Weights of a small mixture-of-experts language model, trained from scratch on English Wikipedia: 352 SwiGLU neurons an expert, a sigmoid router.
Below are experts of layer 7 (counted from 0) of a mixture-of-experts language model. Rows are named router (the router's row for the expert) and show model dimensions 384-511. Each number is 200 + 40 x the weight over its row's rms, rounded and kept within 0 to 999.
After each expert's rows: a language model's description of what the expert responds to. This comes from a sample of Wikipedia text that the model never trained on.

# expert 31
router,205,187,200,141,160,208,255,180,271,210,148,234,175,179,111,139,170,142,203,159,194,217,194,175,185,195,177,208,163,252,234,154,262,149,220,203,201,207,195,182,224,111,197,175,190,224,204,260,221,222,192,156,191,177,168,170,165,223,257,211,215,142,229,190,196,222,169,233,206,288,188,198,230,223,228,175,189,160,295,265,267,190,206,187,187,236,224,178,215,230,179,182,213,213,233,218,290,241,163,187,228,244,203,212,191,166,190,219,123,193,224,224,115,248,202,155,225,163,193,244,158,168,144,241,199,243,126,272
What it handles: Surnames and surname prefixes in sports tables and credits, such as Jones, Mc, La in LaJoie, Bailey.

# expert 14
router,252,175,251,134,161,254,222,165,222,193,227,281,230,199,239,200,179,135,216,182,210,162,207,172,169,207,231,240,203,203,218,244,203,179,231,243,258,231,194,213,195,180,225,192,145,255,199,244,152,231,166,150,254,220,278,211,185,321,250,185,189,237,190,253,198,191,212,132,139,249,176,186,264,179,223,201,157,188,159,214,187,214,153,140,250,172,258,159,123,158,218,187,246,219,136,213,239,196,187,217,163,220,163,160,158,172,185,238,224,220,170,189,212,208,161,203,181,193,239,159,221,234,117,241,166,166,264,245
What it handles: Byte pieces inside Chinese or Japanese characters, word pieces of non-English words, and institution words like Association, Championships, Committee, UTC.

# expert 23
router,277,183,218,178,193,223,126,211,236,171,211,258,162,235,188,162,114,140,237,188,174,161,162,239,152,229,201,115,202,212,220,221,222,199,220,250,230,197,226,216,211,191,186,211,174,126,160,250,130,193,168,203,229,183,171,179,189,259,187,187,192,223,224,265,268,161,157,166,174,183,237,218,178,241,202,224,237,174,250,227,211,245,149,198,220,204,229,194,85,182,197,196,216,113,196,231,282,206,133,239,196,209,251,102,140,173,202,142,102,152,193,213,203,267,198,209,194,194,204,161,208,259,205,246,188,150,211,226
What it handles: Nouns for kinds of people or groups, often plural and after adjectives, such as women, children, player, citizens, crew, police.

# expert 26
router,231,161,134,112,171,176,184,294,214,173,150,252,171,235,157,198,168,154,287,170,201,206,255,176,199,293,241,223,186,233,185,148,229,244,247,312,150,155,230,176,211,192,226,256,182,218,202,281,174,245,222,213,276,153,185,170,202,247,224,141,191,267,260,234,178,176,162,133,226,215,188,186,237,216,237,163,197,137,222,316,168,210,219,171,221,225,216,217,256,159,215,182,209,167,254,167,227,216,134,190,227,292,150,233,210,186,189,169,154,179,192,167,261,273,154,254,166,186,221,181,201,254,189,206,199,171,243,244
What it handles: Line-start dashes and pipes in election tables and place infoboxes, plus row labels like Coordinates, Turnout, elected, hold.

# expert 4
router,272,176,210,123,131,265,192,290,285,202,229,170,167,241,149,238,138,190,216,166,226,182,216,252,187,203,169,263,176,184,109,213,244,191,218,216,208,148,237,161,197,163,162,148,194,177,169,192,107,174,195,175,251,138,239,187,236,239,244,163,136,208,282,205,176,157,235,175,197,216,165,192,202,223,224,136,131,196,243,234,285,228,159,118,259,280,205,178,155,194,178,145,279,229,218,196,202,216,166,186,216,262,169,237,170,168,208,179,194,186,253,195,162,192,99,170,240,176,269,124,222,235,202,181,189,214,167,255
What it handles: Word pieces inside non-English names of people, places and teams, such as -van-, -berg, -tz, -ín, -ón.

# expert 27
router,203,176,134,261,217,251,214,201,145,242,255,172,206,158,176,63,213,199,306,158,231,241,162,125,177,188,219,156,129,237,167,221,260,241,225,205,216,195,239,211,251,209,206,194,202,140,227,147,220,190,239,228,251,262,223,259,167,194,224,230,236,177,233,213,223,156,143,210,175,154,216,261,239,190,264,176,269,201,218,210,225,238,202,82,176,234,227,256,160,186,186,224,210,192,189,233,259,240,170,210,181,231,249,227,190,240,206,182,161,168,222,243,143,233,145,248,151,244,287,235,192,167,220,161,293,226,200,187
What it handles: Middle letters inside foreign or chemical names plus opening quote marks, such as ze, p, é, " and '.

# expert 22
router,236,194,223,207,238,237,110,229,223,205,226,150,154,186,222,107,223,177,183,212,191,203,189,205,219,240,190,126,148,130,125,199,223,162,192,274,243,224,202,260,179,238,167,198,170,221,270,265,159,168,183,168,234,197,225,185,148,280,219,264,142,201,286,234,246,180,203,138,147,212,169,234,142,210,183,208,236,198,213,239,251,158,128,154,219,276,229,214,225,259,157,158,227,192,272,212,257,253,210,206,245,173,163,217,206,191,160,201,124,255,206,219,227,131,162,240,205,147,189,199,173,221,270,218,183,240,188,227
What it handles: Adverbs and time words in narrative prose, such as then, later, often, However, and days in "two days later".

# expert 29
router,248,231,143,266,253,149,141,210,239,203,217,210,211,241,207,188,146,151,225,160,228,194,140,188,196,223,215,175,142,204,135,214,216,143,281,261,211,160,256,212,173,192,211,185,211,224,191,139,147,201,200,177,185,231,242,232,117,255,177,231,79,214,195,239,212,220,217,166,226,223,154,171,180,178,218,222,162,201,184,190,219,206,194,96,222,211,213,248,116,213,175,172,179,240,215,232,220,271,135,176,217,173,187,145,174,198,169,180,134,197,212,208,271,297,149,240,201,198,264,205,264,266,219,235,177,169,231,161
What it handles: Country and city names and "the" after "in" in opening definitions, such as "in the family Gelechiidae", "in the constellation", Italy, China.

# expert 12
router,185,202,193,190,238,162,206,178,184,261,274,208,204,257,191,73,269,158,209,135,183,159,228,211,254,190,200,187,199,236,205,191,213,125,202,245,216,105,271,208,217,202,251,174,190,164,209,163,159,195,106,179,230,213,220,223,192,203,292,199,129,225,229,194,249,145,153,181,195,233,192,158,143,254,254,228,186,180,149,183,260,157,182,87,213,196,261,204,181,242,197,180,217,204,216,235,277,202,175,222,177,242,234,240,256,334,238,193,204,159,241,159,228,242,116,268,198,201,189,102,193,159,208,132,119,222,185,259
What it handles: Pipes, zeros and position codes in sports tables, plus non-English name pieces and accented byte tokens, such as MF, DF, Mo.

# expert 3
router,214,178,171,155,196,233,142,261,246,162,157,228,217,149,133,190,168,218,226,208,206,211,172,227,129,249,187,211,208,198,188,151,268,207,232,225,271,192,192,191,248,166,78,149,182,228,213,177,156,207,161,133,252,195,182,184,143,281,191,200,183,238,226,214,161,161,188,175,231,251,202,198,270,226,307,196,232,211,152,186,227,167,167,208,271,251,205,184,229,188,192,204,191,134,252,258,239,196,82,205,188,267,168,264,108,196,140,245,204,231,159,200,186,297,116,158,215,191,184,160,191,197,182,178,227,252,203,277
What it handles: Connectors and suffixes inside multiword proper names, teams and titles, such as of, -, &, field, ville, Street.

# expert 9
router,249,197,95,183,145,165,190,267,282,217,228,253,166,219,219,159,140,221,278,149,202,185,217,220,170,231,226,179,144,169,165,170,285,209,188,206,179,148,265,193,267,213,167,165,194,141,197,259,164,210,224,95,274,236,188,187,166,221,224,175,156,206,207,241,169,207,196,139,202,228,167,207,137,177,220,156,211,183,180,242,154,188,206,250,240,265,238,208,178,250,286,240,263,199,238,175,264,205,174,208,164,255,195,196,205,290,166,206,171,146,224,241,176,208,212,211,255,155,256,196,182,177,263,176,136,247,271,212
What it handles: Possessive determiners and 's, plus nouns they govern in biographies and music articles, such as his, her, its, album, wife.

# expert 18
router,237,209,189,173,208,235,202,154,285,161,177,211,174,262,195,138,200,205,194,177,204,181,159,205,243,172,197,183,140,204,246,183,257,146,259,256,198,167,240,216,202,238,185,209,192,220,211,194,70,239,189,192,190,229,151,229,209,183,157,213,210,122,326,261,211,147,278,225,199,250,157,153,206,218,256,178,221,222,157,263,184,175,190,166,175,221,230,223,192,213,251,229,189,219,156,224,214,189,210,152,143,202,151,205,153,202,227,187,209,145,165,186,251,195,161,301,157,140,246,183,230,242,172,296,196,189,172,124
What it handles: Stems and suffixes of common content words in scientific or technical prose, such as oxid, auto, red, able, ed.

# expert 30
router,188,170,237,224,265,189,240,175,244,204,218,281,186,239,184,165,175,91,212,106,204,145,234,168,187,265,197,208,192,231,216,229,216,194,224,239,272,216,211,202,217,201,153,204,210,165,173,170,207,171,113,197,212,285,220,262,156,184,257,192,181,232,253,231,172,195,217,204,128,224,199,153,175,142,194,210,236,196,169,219,194,272,158,222,262,219,235,241,172,266,218,178,214,142,234,203,254,204,119,216,230,251,164,244,201,236,125,269,196,268,206,275,200,207,133,214,242,145,237,132,206,252,184,294,186,228,248,156
What it handles: Pipes, brackets and labels in infoboxes, coordinates and measurements, such as Coordinates, Born, OKTMO, km, ′.